config.yaml
balance_loss: 0.00297
norm: "rmsnorm"
init_mimetic: 0.7
train_tokens: 763100000
Below are experts of layer 6 (counted from 0) of a mixture-of-experts language model. Rows are named router (the router's row for the expert), gate (a neuron's input weights, with its number), up (a neuron's input weights, with its number), down (a neuron's output weights, with its number) and show model dimensions 192-287. Each number is 128 + 32 x the weight over its row's rms, rounded and kept within 0 to 255.
After each expert's rows: "mostly gets" lists some tokens that are sent to it at least half of the time; "comes before" lists some tokens at least twice as common just after its tokens as in all text. This comes from a sample of Wikipedia text that the model never trained on. Tokens count by the router's weight.

# expert 25
router [195 169 183 118 167 133  96 107  71 138  72 217  72 133 156 138 117 117  77 136 144 101 112 103 118 110 158 110 128 125 124 155  91 130 150 145 153  82  95 130 101 105  81 150 165 132  94 118 160 173 134 197 164 153 195 129 103 139 128 184 112 123  96 119 165 151 124 147 135 113 114 114 148 195 133 195  98 117 132 108 152 138 129 176 145 131 151 109 151 136 146 181 108 157 141 102]
gate0 [129 167 163 168 117 161 159  68  94 121 187 178 181 178 138 118 124  74 161 111 159  86 147 136  97 120 173 127  99  96  95 162  86 161 149 158 149 170  87  95 145 107  86 127 135  82 173 136 173 148  90 118 136 151 120 141 129 124 171 157  71 151 140 101 140 132 159 133  91 149 132 158 117 108  86 111 124 130 204 151 144 102 101 108 135  63 175  84 123 120 154 110 108 159  98 148]
up0 [116 137  93 141 171 140 135 130 181 140  98 103  88 125 185  95  85 140 139  76 117 117 104 126 220 131 127 118 137 115 160 160 177 138 146  89 132 115 134 149 174  71  91 168 137 171 131 115  80 100  93 115  94 182 157 122 154 181 128 135  79 130  74  82 132 130 121 121  77 156 101  75  84 127 156 178 106 133 128 121 118 123  98 162 128 175 183 104 143  90  80 154 141 169  92 123]
down0 [110 133  97 138 101 150 120 175 238 160 151  95 197 113 152 129 121 134 129  87 157 107 112 190 166 151 142 119 132 126 108 134  98 157  82 179 125  60 126  69  87 105 151 191 137 146  94 114  88 183 159 140 161 110 111 112 151 130 157 134 121 185 184 152  97 102  34 107 156 133  92 162 156 118 129 128 145 169 140 154 159 134 158 127 135 140 172  88 167 108  27 101 166  98  57 170]
gate1 [153 133 119 105  79 124 153 191 147 167 128  99 139 238 118 105  77  80 167 191 100 176 168 130 148  89 107 181 116 108 169 100 136 158  90  99 154 120 120 184 126  93 115 132 107  85 115 138 118  68 150 123 111 118 163 150 102  98 115 137 175 110  99 133 143 125 166 133  72 133 153 174 145 127 130  92 122 113 130 125 160 135 169 162 127  98 133 125 139  86 176  75 161 172 109  64]
up1 [163 109 150 105 109 148 130  89  94 140 112 136  71 208 176 109  99 120 136 200 139 149 119 106 141 134 124 161 104 130 177 121 113  93 133 123 165 168 122 179  55 100 122  85 140 116  84 180 116 173 185 139 103 146  99  84 121 112 136 196 164 106  72 104 146 160 130 135 180 142 104 125 133  93 134 139 174  59 139  80 144 108 130 140 108  68 159 137 102 123 154  90  84 162 124 126]
down1 [145 180 156  62  86  93  70 139 111 105  78 116 132 207  88 111  82  93 101 166 198 128  93 139 100 138 158 173 118 108 104  65 176 128  76 135 130 165 134  78 103 148 101 119 111 121 150 116 156 135 150 183 100 121 126 108 120 175 142  95 146 147 139 168  66 108 126 163 126 182 126 163 130 115  96 166 128 119 112 115 164 151 168 147 140 124 101 127 152 118 127 118 137 131 128  88]
mostly gets: " one", " majority", " evidence", " final", " few", " idea"
comes before: " of", " to", " for", " that", " was", "\""

# expert 36
router [150 151 119 114 158 112  97 111  81 167 112 178 158 116 142 120 150 110 128 194 102 155 145 130  79 142 174 131 145 158  73 102 158  90 106 139 177 121 153 133  89 164 123 185 102 114 141 125 102 118  95 134 189 138 154 114 124 167 100 177  90  91  75  99 196 142 127 221 140  84 143 121 155 167 102  98 116 121  52 113 153 127 129 140 178 117 127 125 113 118 160 135 138 140 140 110]
gate0 [130 133 196 135 130 128  50 131 145 168 115 181  66 143  90  95 138 175 111 130 104 137 126 123 114  99  32 133  97 131 139 137  93 122 194  90 101 119  82 114 135 118 170 136 137 168 117 102 137 111  95 137  90 161 153 157 113 139 146 153 118 123 100 161 190 180 139 108 129 123 104 129 139 135 154  51 121 133 180 149 158 129  78 164 147 181 110 175  66 112 114  88 131 128 160  91]
up0 [101 141 112 171 195 136  53  68 114 184  92 119 148 102 141 107 135  61 134 118 101  72 155 132  56 124 142 113 156  91 185 104 115 115 143 137 168  74 147 140 119  72 124 126 169 109 137 111 146 150 118  87 136 146 100 153 127 133 148 118  80 159 169 131 192 129 127 122  33 129  95 156 135  96 168 205 101 150 156  97 112 177  96 101 110 108  99  52  71 127 129 133 102 144 111 119]
down0 [126 160 116 142 100  71 132 170 113 174  74 117  90 112 133 116 142 174 104 148 158  74 124 141  91 140 117 194 140 107 165 118 126  82 154  71 159 167  72  76 137  77  59 130  99 117  56 156  93 139 173 129 124 207 153 136  94 191 183 153  76 105 100 159 118 133 156 187 136 116 102 154 184 127 132 108 123 163 123 141 141 159 103 133 125  91 129 154 118 143 107 107  94  73 165  62]
gate1 [174 188 148 164 151 103 168 129 109 183 110 113 101  96 142 130 121 108 150 121 112 118 190 134 113 185 168  95 105 159  85 116 100 142 114 110 129 166 141 161 103 124 130 127 127 176 122 102 139 168 133  94 130 111 133 141 134 161 140 160 166 183 197 227 142 169 138 222 151 123 140  91  67 112 115 135 162  94  61 180 188 206 137 134  96 134 117 185  98 115 129 109  90 151 114  96]
up1 [209 155 144 171 129 176 132 173 114 154  60  78 143  99  93 115  67 132 158  95 153 149 134 160 115 122 144 135 164  87 100  80 125 192 123 143 137 133 149 127 142 106 178 149 119  95 201 146  95  92 142 102 129 169 111 110  44  95  98  91 143  74 121  91 121 117 109 114 180 172 114  35 152 128 144 113 144 106 183 115  88 127 112  88  88 160 154  78 100 130 108 151 173 110 142 166]
down1 [122 107 128  92 168 121 127  88 111 100 146 126 153 169  95 168  54 136 111 147  82  81 162 150  99  76 119 147 116  78 183 125 105 147 174 139  97 127  87  19 155  59  54 130 111 121 165 139  91 117 112 152 128 149 118  65 148 196 125  94  85 105 172 204 109 137 182 159  95 107  97  98 164 158  84 108 160 145 143  57  86 158 139 130 147 151 116 135 152 131 107 142 137 146  96 165]
mostly gets: " seven", " four", " six", " five", " three", " nine"
comes before: "0", ".", "5", "%", " km", "8"

# expert 47
router [107 139 133 124 136 164  79 121 160 145  73 122 165 139  93  76 117 140  90  89 135 115 163 113 104 178 179  93  73  88  96 144 146 123 184  95 149 185 178 130 100 129 124 166  68 158 133  52 177 107  93 188 172 167 128  69 168 120 124 200  84 122 175 112 166 132  97 132 123  67 159  99 166 152 119 119  65 126 122  66 149 128 152  96 130 116 156 168 120 123 129 126 170 165 134 146]
gate0 [148  87 134 150 187 127 147 102  69 114 120 122  27 164 137 114 133 126 114 122 121  83  91 111 112 126 125 173 105  98 128 132 184 116 142 132 138 135 134 139 123 143 137 128 134 110 113  57 175 151 101 110 171 134 112 128 130 169 133 112 173  39 213 112 141 128 177 163 117 109  70 102 141 207 139  95 152 144  88 124  89  76 139 115 158 155  97  74 140 107  79  90 187 164 130 133]
up0 [159  95 133 125  71  94 133 142 153 125 164 208 153 177 135 126  86  75 109 134 157 134  89 138 112 107  73 175  93 123 117 109  63 107  60 145 146 149 102  98 138 102 113  79 157 166 177 141  88 125 142 136 116 151  73 186  85  46 130 152 139 112  36 142  95 142  96  90 101 181 129 138 129  95 144  62 123  67 141 118 144 166  62 116 121 163 197 122 141 136 154 139 171 149 131 151]
down0 [156 119 119 100 137 135 137 166 138 133  90  75 139  85 113 109 109 134 130  83 131  75 190 113 165 158 134 156 163 151 136 118 140 121  94  70  61 136 123 128  88 125 107  56 163  84 180 137 189 103 121 135 162 126 165  74 140 130 130  74 132  94 148 163 165 120 177 180 139  80 223  98  84 126 132 147 111 215 106 134 134 117 116 170 124  71 116 144 154  97 136 155 101  88 117 150]
gate1 [160 145  92 163 177 160 150 163 178 161 159 102 156 156 149 128 108 113 123 127 168 111 131  91  41 139 131 110  85 107  85  60 158 105 123 126 105  86 107 125 129 160 112 108 118 172 111  81 148 137 138 175 126  98  67 100 106 104 205 154 149  95 171 183  83  86 148 127 143  95 128 149 136 143 132  99  66 117 141 120 137 158 162 109 122 114 122  50  96 111  13  72 119 146 174 153]
up1 [137 169  94  77 138 108 121  66 138 136  96 111 156 163  81 131 126 194 136 157 118  96 109  84 154 141  51  73 150 107 109 137 112 132 153 134  95 150  84 169 146 108 134 143  57  95  80 162 125  73 173 134 151 129 121 183 121 177  92 116 167 132  72 141 117 159 157 152 157 133 107 177  98 123 104 134 144 170 109 125 109 103 156 106  91 121  93 115 125 144 155 130 201  99 146 154]
down1 [130 105 140  78 160 146 192  86 120  97  80  88 140 113 101 142 136 111  79 119 138 173  97  78 169  85 110 134 120 117 132  69  69 106  65 126  50 153 170 149 100  78 139  72 123 195 108 109 149  88 174 109 188 126 102 139  86 162 117 113  95  68 123 150 195  92  99  98 136  86 113 160 128  60 157 142 145 108 121 120  84 162 170 106 116  77  98 134 101  79  67 100 179 144  82 215]
mostly gets: " In", "In", " in", " during", " on", " On"
comes before: " the", " ", " a", " his", " in", " their"

# expert 38
router [ 49 196 167 126 170 155  71 115 132 138 123 101 170  99 169 118 188  85 147 137 131 148 160 105  58 109 119  52 121 106  81  97 133 120 161 171 105 143 111  72  94 189 140 153 110 134 183 114  94  91 161 172 159 187 148 136 133 113 133 100 101  65 103 138 139 149 133 109 176  52 111 107 143 170 106 175 118 134 112 119 120 133 144 157 110  78 185 174 138 103 184 156 135 150 110 137]
gate0 [ 65  97 121 170 172 136 180 150 107 154 114 136 126 129 138 115 150 133 133  78 186 175 165 180 124 136 105 105 119  97 138  96 123 185 144 122 143 106 131 121 107 138  67 104 153 163 131 177 126  80 134 153 137 143 147 110 119 129 116 105 126  66  78 119 113 121 101 102 151 129 138 100 144  69 125  93 133 159 156 133 156  81 111 158 149  61 193 152  97  52 146  65 202 112 141 155]
up0 [ 36 105 143 151 147 124 116 126 114 112 120  86 191  82 151 107  96 207 154 132 129 161 105 144 143  96 109 157 105 124 182  87 140 138 100 129 146 177 170 120 141 129  90 103  89  94 169 140 103 122 141 167 139 144 121 144  62 120 161 117  66 173 143 100 160  77 126 135 112  97  89 139 172 135 125 226 161 127 134 102 138 125 182 159 136 106 186 130 123  95 107  84 127 141 121 153]
down0 [138 131 110 142 182  86 161 169 108 144 107 149 144 124 156 138  24 186 138 151 109 191 166  88 140 123 100 177 119 114 175  87 158 211 174 138  90 111 119 150  47 126 174 125 195  66 186 103 186 146 164 185  97  99 145  98 109 152 147 142  57 110 145 146 153 145 139  94 173 108  51 172 168 171 207 161 108 106 135 139 110 140 126 129 129 106 129  85 166 146 138 150 101 179 113 114]
gate1 [101 138 135  20 164 111 137 101 161  74 130 132 153 179 106 142 128 147 117 115 107 162  96 158 189 117 154 184 141 159 117 188  52 109  57 108 140  81 105 121 118 102 130 163 108 147 164 133 155 106 216 106 147 159 125 123 101 120 110 139  96 155 100 147 142 106 134 137 131 170 132 175 116  85  50 181 133 103 121 148 169 121 112 145  91 128  73 213 186 116 180  84 142 128 189 163]
up1 [137 122 126 139 142 132 112  85 117 139 135 116  87  80 155 131 150  52 130 141 113 103 175 163  73 130  78 129 106 149  56 139  91 148 133 154 142 152 165 132 132 112 127 109 148 107 139 105 127 149  57 191 119 153  96  99 148  83 172  77 209 142 128 121 127 112  78 128 149 101 137 108 135 137 152 104 124 174 107  97 139 123 128 121 112  88  95 136 128 198 133 106 156 117 130 128]
down1 [ 83 100 132  88 126 120 159 212  98 142 120 143 115 138 133 165 151 120 114 142 137  29 118 135 128  68 143 141 148 145 119  80  95 102 159 186 118 132 137 174 115 143 118  75 136 171 125 101 120 169  94 116 166 159 124 205 128 136 126 152 140 118 116 130 161 138 131 116 127 151 106  74 122 184 131 180  83 171 178 138 103 108  89 159 170  78 131 126 115 163  89  89 111 152 143 131]
mostly gets: " km", " mi", " ft", " sq", " mm", " kg"
comes before: " |", "–", ")", ")\n", " (", "\n"

# expert 18
router [167 161 157 128 134  70  94 120  79 191 112 150 141 119 157 124  89  70 158 153 165 194 150  57 126 196 199  59  59 151 159 162 132 161 118 137  79 172 163 149 105 190 102 116 100 113 165  77 126  96 101 187 129 152 185  99 117 144 133 163  86 111 146 150 130 162  83 194 123 108 181 134 132 119 140 183 126 131  95  95 136 149 159 114 174 130 157  95 114  90 162  99 219 150 106  66]
gate0 [133 112  84  98 146 149 168 146 117  84 183 193 146 122 131 117 156 129 131 115 105 108 100 158 138 133 112 105 145 117 164 147 142  25 160 164 122 184 114 116 122 112 107 106 109 103 101 152 159 101 148 145 140 119  95 104 128 156 116  91  94 141 145 115 129 123  82 165 103  94 149 101 127 114 104 175  90 155 108 108 105 142 129 121 184  99 161 111 121 142 209 130  85 108 107 145]
up0 [119 176 142  70 116 144 170 123  78 158 132 125 116  76 133 109 145  85 125 114 188 138 101 138  74 140 127 108 142 139 111 182 124 148 112  87  42 120 141 136 191 163 132 136  83 151  60 130 117 122 159 127 141 130  70 121  99 131  92 174  55 121 108 171 152 219 152 168 157 138 140 144 155 144 101 132 116 184 121 105 107 130 162 128  81  85  79 142 124 164 108 176 100  59 155 140]
down0 [123  92 149 143 112 111  91 101  68 100  97 149 167  85 138 101 113 164 110 140  63 128  43 152 116 202 111 118  94 159 125  91 110 101 116 182 108 156  74  88 128 153 140 130 122 159 111 138 207 146 128 174  99 134 135 117 101 106 144 142 103 154 131 111 123 127 123 114 148 129 106 169 117 113 145 172 136 123 154 140  68 158 180 125 112 121 129 138 127 108 141 203 101 137 108 125]
gate1 [152 138  65 110 120 143 108 123 120 112 123 122 161 106 117 142 154 146 110  96 145 137 126 150  79 117 114 109 170 131 104 185 132 146 101  74 105 175 155 185  74 127  70  61  96  64  97  94  85 180 128 162 133 129 100 188 111  73 173  63 120 105 154 107  98 108 129  77 164 105 150 107 118 139  76 141 118 139 100 165 113  93 105 145 139 124  94 113 133 128 141 160 110 174 135 182]
up1 [186  81 149  83 153 166 142 105 124 150  98 155 131  98 141 117 119 220 135 109  93 108 105 147  96 108 150 142  95 151  99 164 126 115  77 156 136 119 151 122 156 128 144  91 222  65 122 145 126  97 121 142 183 143 118 134 101 138 153 111 101 114  81 103  63 197 109  88 145 103 129 111 120 166 102 151 159 120 113 120 109 130 131 201 158  70  57 152 138 110 107 177 153 174 131 148]
down1 [109 141 150 124 128 117  92 123  99 105 155 129 108 131 170 169  58  80 164 133 136 206 144 169 150  90 166 114 155 170  89 110  77  80 139 113 170  91 111 178 140 184 147 147 127  45  97 165 126 148 144 200  77 154 122 162 179 149 158  80 101 136 158 102 104  72 214 119  89 159 110  88 126 116  96 148 120 105 120 145 145  90 164 127 137 170 107 143 142 108 194 116  94 118 169 136]
mostly gets: " wrote", " make", " provide", "ating", " said", " gave"
comes before: " the", " that", " to", " a", " it", " him"

# expert 12
router [103 191 166 163 125 118 124  68 121 183  86 220 140 108 146 129  79 121  81 133 120 108 141 118  87 156 190 107 153 175  87 107 138 116 123 142 114 140 183 109  30 122  92 184 187  77 147 112 108 164 117 118 139 160 193 134  84 178 129 153  89 143 160 154 159  85 143 127  91 115 111 132 148 168  88 135  73 113 114  88 141 149 127  84 144 158 113 154 142 136 173 149 195 159 129  91]
gate0 [174 131 124  93 147 135 114 131 140  89 132 127  76 174 159 132 130 119 109  67  73 111 146 141 146 124 112 149 132 208 135 178  80 164 163 126  85 129 138 118 149 127 159 114 121 149 126 146  49  88 101 101 126 116  93  90 143 118  94 122 159 118  93 152 170 127 132  99 160 110 123 126 120  89 125 120 194 114 111  42 183 128 177 144 110 115 152 130 141 124  70 113 123 102 136 105]
up0 [114 109 114 165 168 120 131 136 158 108 116 176 111  90 169 135 136 166 144 144 162 134 184 137  74 106 163 178 127 143 128  81  91 169 112 156 143  71 176 114 134 110  79 156 131 143 206 163 136 109 129 129 162  88 129 104 167 178 144 170 114 163 147 129 119  67  69 127  76 151 155 161 201 174 156 114 152 140 130 164 190 139 162 157 151 134 160 142 146 111 123  95 173 147  65 155]
down0 [ 39 124 163 141 114 145 147 125 144  98 146 159 136 175  96 119 136 102  79 147 162  95 172 100 117 154 126  84 115  92 158 142 151 182  88 163 174  97 138 140 133 138 152 146 108  88  96 134  93 142  97  60  93  94 141 170 103  74 100 152 136 145  83 105  96 120 144  83  65 127 155 165 156 162 171 150 124 128 122 124 132 103 109 113 153 117 104 114 115 138 126 182 135 151 170 153]
gate1 [ 77 130 191 172  90  81 137 129 138 139 110 127 115 134 112 103  50 112 153 135 117  99  93  82 164 179 159 170  80 148  85 155 118 133  74 126 171 158 143 157 126  53 130 231 119 123 130 188 136 136 144  78 145 103 170 203 122 147  76 175 119 119 137 133 129  97 155 171 153 126 129  93 162 109 135 141 161 149  61 142 122 137 110 116 110 113 143  97 200  63 157  79 125 136 224  98]
up1 [ 92 160 135 153 131 125 161 126 123 147 104 161 118 185 179 153 110  72 135 167 128 112 137 102  98 139 116 170 110 140  78 127 102 101 153 135  99 147 100 134 102 138 146 150 169 107 170 144 111 106 152  77 117 114 125 139  60  95 128  89 168 132  83  72 177 126 147 119 131 141  57 135 208 156 142 105 168 146  81 170 144 163 128 104  65  83 128 141 168 150  79 144 144 113 143 105]
down1 [100 153  49  94 187 134 182 110  99 101 148 119  67 131 110 149 139 145 166 218 200 114 122 118 146 119 127 124 132  55 141 127 147 156 168  81 123  51 157 110 118 210 164 128 153 148  99 157 140 130 114 187 144 207 150 104  64 187 124 106 181 116 108  62 120 149  89 123 157  97 135 103 104 138 124 101 169  86  94 128 124 120 116 183 116 130 159 122 118 145 116  85  84 144 117  52]
mostly gets: ".\n\n", ".\"", "\".", ".\"\n\n", ").\n\n", "\".\n\n"
comes before: " The", " He", " In", "==", " It", " and"

# expert 21
router [ 95 174 165 133 150 156 119  97 102 126  59 163  88 150 130 133 105 110  63 108 108 119 193 119 124  95 120 134 142 122  87 124  89 135  94 142  85 172 141 114  73 136 125 143 112 138 124  99 100 150  99 128 149 172 172  66 128 147 106 163  95  72  52  90 171 133 121  86 166  63 136 113  93 151 127 194 124  80  83 100 120 112 175 120 147  70 147 134 139 104  97  89 140 134  66 135]
gate0 [136 125  87 114 121 161 104  68 132  72 145 197 110 156 127 145 201 142 100 121 104 117 143 159 123  74 128  88  80 135 168  70 120 140 160 110 145 100 130 199 147  89 104 133  95 148 143  96  60 124 114 107  97 138  91 127 189  74 163 110  85 148 118 166 130  66 114 146 152 136  91 141 108 146  87  85 124 132  96 117 151  88 143 141 136 191 130 145 133 143 156 103 197  96 135  95]
up0 [109  77 102 121 143  78 148 144 104 127 101 170  58 106 156 101 145 138 134 202 135 125 134 148 100 127 153 160  90 112 121 131 131 126 137 191 139  61 150  52 170 128 113 146 108 143  50  73 127 126 105 107 108  84 174 113 145 183  61 119  76 120 207  81 133  84 200 114 105 132  92 158  80 146  75  95  63 154 146 155 134 129 137 218 185  48  99  83 127  87  91 186 143 169 117 114]
down0 [128 135 171 181 114 150 110 211 117 164 108 118 169  91 117 122 160 167 218 173  97 166 117 186 176 111 105 101  76  88 117 115  79 120 160  99 155 116 135 122 146  43 143 123 145 110 124 131 113  67 115 120 114 130  98 168 185  97 133 127 146 139 117 112 128  88  73 174  64 143 184 118 131 143 127 138 136 208 147 115 142  56 133 125  94 121 102 184 144 108 135 118 205 132 116 148]
gate1 [117 128 102 128 102 185 156 113 104 197 197 192 162 129 114  71 111 158 105 113 162 195 164 107 188  94  84 178 132 129 140 154 111 114  98 199 136 151 186 191 120 129 114 161 161 125  92 189 144 103 118 128 100 140  73 115  88 124 114 155 153 154 104  55  95 193 139 180 136  73  97 136 134  93 141 154  59 167 144 107 112 214 130 150 139 156 129 185 127 182 175 122 167 111  88 118]
up1 [ 88 124 109 119 128 175 136 123  23 105 132  86 149 147 149 115 146 170 170 101 154 127 105 127 109 126 157  85 134 153 109 153 139 151 148 171 105 154 110 157  94  88 121 127 150 114 140 141 175 147 183 116 144 139 142 107  96 147 128  72 144 156 125 123 129 195  83 132  84 163 139 102 122  92 125 176 191 109 127 155 115  84 118  90 127 148 109 173 119  94 178 135 158 112 153 109]
down1 [105 166  94  74 165 143  81 156 102 117 134 145  88 170 129 106 108 119  87 113  80 102 132 115 124 102 115 126 164 128  78 123 102 104 129 100  58 108 125 152 100 196 129 143  99  86 179 142 150 133 101 120 159 120 127 140 108 193 121 135  48  97 209 116 133 127 156 136 161 108 122 152  87 137 152  98 171 138 124  93 141 132 129 115 207 137 111 132  93 132 128 138 106 153  97 134]
mostly gets: " University", " Department", " District", "°W", " County", " RAF"
comes before: " of", "\n", ",", " |", "\n\n", " ("

# expert 42
router [ 99 213 158 154 161 160  93 100 143 177 148 137  83 107 198 141 113 104 116 135 183 120 139 127  80 172 146  54 130 181 159 116  77 122 106 147 105 128 148 141  86 165 126 182 111 114 128 112 103 100  75 197 111 161 167  93 154 171 152 152 111  77  54 185 201 147  97 125 150 105  75 105 146 185 119 149 133 142 100 117 158 135 119 129 100  65 146 157 137  76 155 133 184 186 142  81]
gate0 [159 133 119 122 119 129  55 152  71 125 119  85 113 110 167 154 128 127 110 135 124 156 133  86 164  47 146 148 107 135 132 188 110 135 136 191 145 117 164 127 135 121 187 105 168 118 136 101 118 111 120 151 128  92 124 181 137 201 123 129  84 104 153  94 157 144  65 120 130 158  74 107 124 178 130  63 110 121 150 111  92 102 112 118 133 167 112  53 133 142 179 193 118 157 132  99]
up0 [160 142 183 148 150 145 102 102 101 110 161  90 101 162 133 101 108  62 122 112 153 131 162 140 122 141 119  80 159 106  79 141 160 133 143 101 175 143 115  78 110 105 126 132  43  86 161 118 126 146 139  76 138  84  47 126 124 162 147 139 112 107 140  84  93 141 127 173 132  90 100 102 159 157 151 129 131 125 114 116 144  70  93 190 111 165 106 171 112 167 126  96 131 128 158  87]
down0 [103 115 124 103 149  95 168 111 134 122 155 119 154 136 117 203 158 186 113 139 163  91 155 154 123  88 134 128 163 203  80 100 105 135 124 124  56 108 183 112 153 158 190 140 164 129  68  83 120 121  92 161 136 116 134 116 104 158 106  98 151 124 152 115 173 127 106  85 167 120 131  86 103 141 136 110 113 148  81 128 141 120 103 112  95 151 173 132 118 129 132 118 174 179 161  94]
gate1 [ 98 133 141 145 167 118 106  54  88 137 133 163 123  92 243 121 103 108 167 149 172 146 126 126  75 154 131 138 182 121  66  97 139  90  71 121 102 115  74 144 161 113  78  88 162 145 168 189 149 123  89 104 112 142 175 123 123 154 219 139  93 149 165 100 179 104 127 153 107 111 155  92 132 174 128 100  79 105 147 138 154  87 168 125 204  69 126 157 110  78 165 106 169 105 129 118]
up1 [151 113 118 134 153 104 113 124 104 175 128 189  89  66  63  99 120  59 164 131 117 123 140 148 146 164 103 104 117 120 137 141 116 111 118  95 148 152 151 175  45 174 110 161 150 118 163 165 114 107 165 107 150 174 116  98 119 122 135  96 166 153 113 158 117 157 141 115 119 143 157 121  58 120 145 140 114  74 118 134 139 108 160  91 118  85 156 109 109  69  79 118 190 144 148 200]
down1 [129 146  91 145 138 134  97 137 159 171 116 110 129  99  70 137  94  99 156 139 162 110 147  65 185 116 161 135 127 119  96 136 134 126  72 119 141 143 231 168 162 121 129  92  92  88 115 129 114  75 112 121 104 116 129 160 119 120 153 190 167 104 121 159 135  86  60 147 139 140 115 174 152 147 138 149 150 100 112  81 131 121 153 147 106  65 144 147 100 139 150 108 106 111 132 102]
mostly gets: " products", " site", " Battalion", " aircraft", " Squadron", " stone"
comes before: ",", ".", " and", " of", " in", ".\n\n"

# expert 29
router [ 86 142 156 152 120 111 105 118  98 123 125 122 134 119 158 147 134 129 138 105  87 108 184  80  99 186 211  64  80 174  91 145  89 155 181 109 124 181 175 146  81 144 108 132 105 118 142  89 140 139  83 160 148 162 120  76 145  99 125 166  91 109 124 146 147 110  79 162 139 104 196 103 179 138 116 128 101  86 136 109 129 191 196 138 197 146 122 131  84 102 127 160 174 142 103  91]
gate0 [117 151 122 124 117 128 112  91 122 120 150 100  57 113 139 163 108 134 207 135 162 113 101 108 168 141 104 144  56 105 113 121 125 100 118 134 127 113  66 179  97  82 150  86  83 144  87 155 125 139 204  90 146 134 127 161 153 181 145 139 131 103 144 189 134  84 128 116  96 106 144 112 132 163 152 103 144  88 114 144 180 114 151 141 149 108 162 121 134 140  85  87 120 126 134 125]
up0 [108 148 137 134  65 115 111 125 201 151  79  99 126 121 116  77 105 116 160 113 117 131  82 139 172 120 120 140 137 174 140 129 114  60 173 125 146 154 151 122  35 144 111  85  83 140 141 151 139 134 124 124 153  36 111 122 181 149 122  95 139 109 155 120  73  98 111  97 107 120 119 158 124 114 153 112  91 193  66  46 155 147 141 171 157 125 112 111 155 134 173 179 119 171 158 128]
down0 [132 128 144 161 137 163 127 163 149  87 130 113 133 146 156 115  76  65 130 134 156 105 129 107 107 126 169 128 134  87  69 129 133 134  94 154  79 120 112  95 128  89 183  99  38  72 146 118 137 126 118  47 157  87 149 142 126 112 127 116  44  93 130 124  75 132 152 182 161 120 133  86 128  92 103 148 217  94 129 113 156 121  95 163 159  73  94  92 143 123 105 141 116 182 155 149]
gate1 [124 172 141 188 166 145 120 187  71 161 159 120 156 185 195 156 134 100 180 161 170 180 120 123 138 118 102  97 154 127 147 130  74 111 136 132  99 113 152  76  95 111 148 133 156 161 127 130  67  87 178 124 126 129 173 144 131 136 148 144 117  92 174 101 147 111 174 156 112 109  77 222 112 106 109 166 106 139 209 103  91 185 157 175 165  94 122 134 116 195 113 162 114 121 111 198]
up1 [153 177  58 123 138 116 118 124 182 150 119 137 150  96 114  94  92 137  64 102 105  69 132 160 128 146 156 141 149 159 116 166 133 104 123 115 156 138  93  95 141 105 177 107 131  84 119 125 189 138  84 144 147 137 118  76  96 171 127  75  97 124 107  97 113 125 112 131 108 159 115 100 154 132 118 179 107 181 101 142 126 113 127 102 113 149 184 154 141 155 151 121 142 169 129 166]
down1 [115  74 138 144 105 100  97 123 120 114 148 148 127 134 102 165 109 113 138 139 134  85 193  85  98  81 100 130 125 152 130 162 130  82 126 145 148 168 101 142 105 123 112 128 167 168  92  98 183 155 190 189 102 183  78 124 128 133 120 132 241 152 143 153 187  99 150 122  69 137 172  99 159 157  93 180 145 101 177 177 102 120 125 177  97 104 206  96 126 171  97 123 122  96 117 128]
mostly gets: " played", " up", " served", " won", " took", " located"
comes before: " in", " to", " the", " on", " by", " from"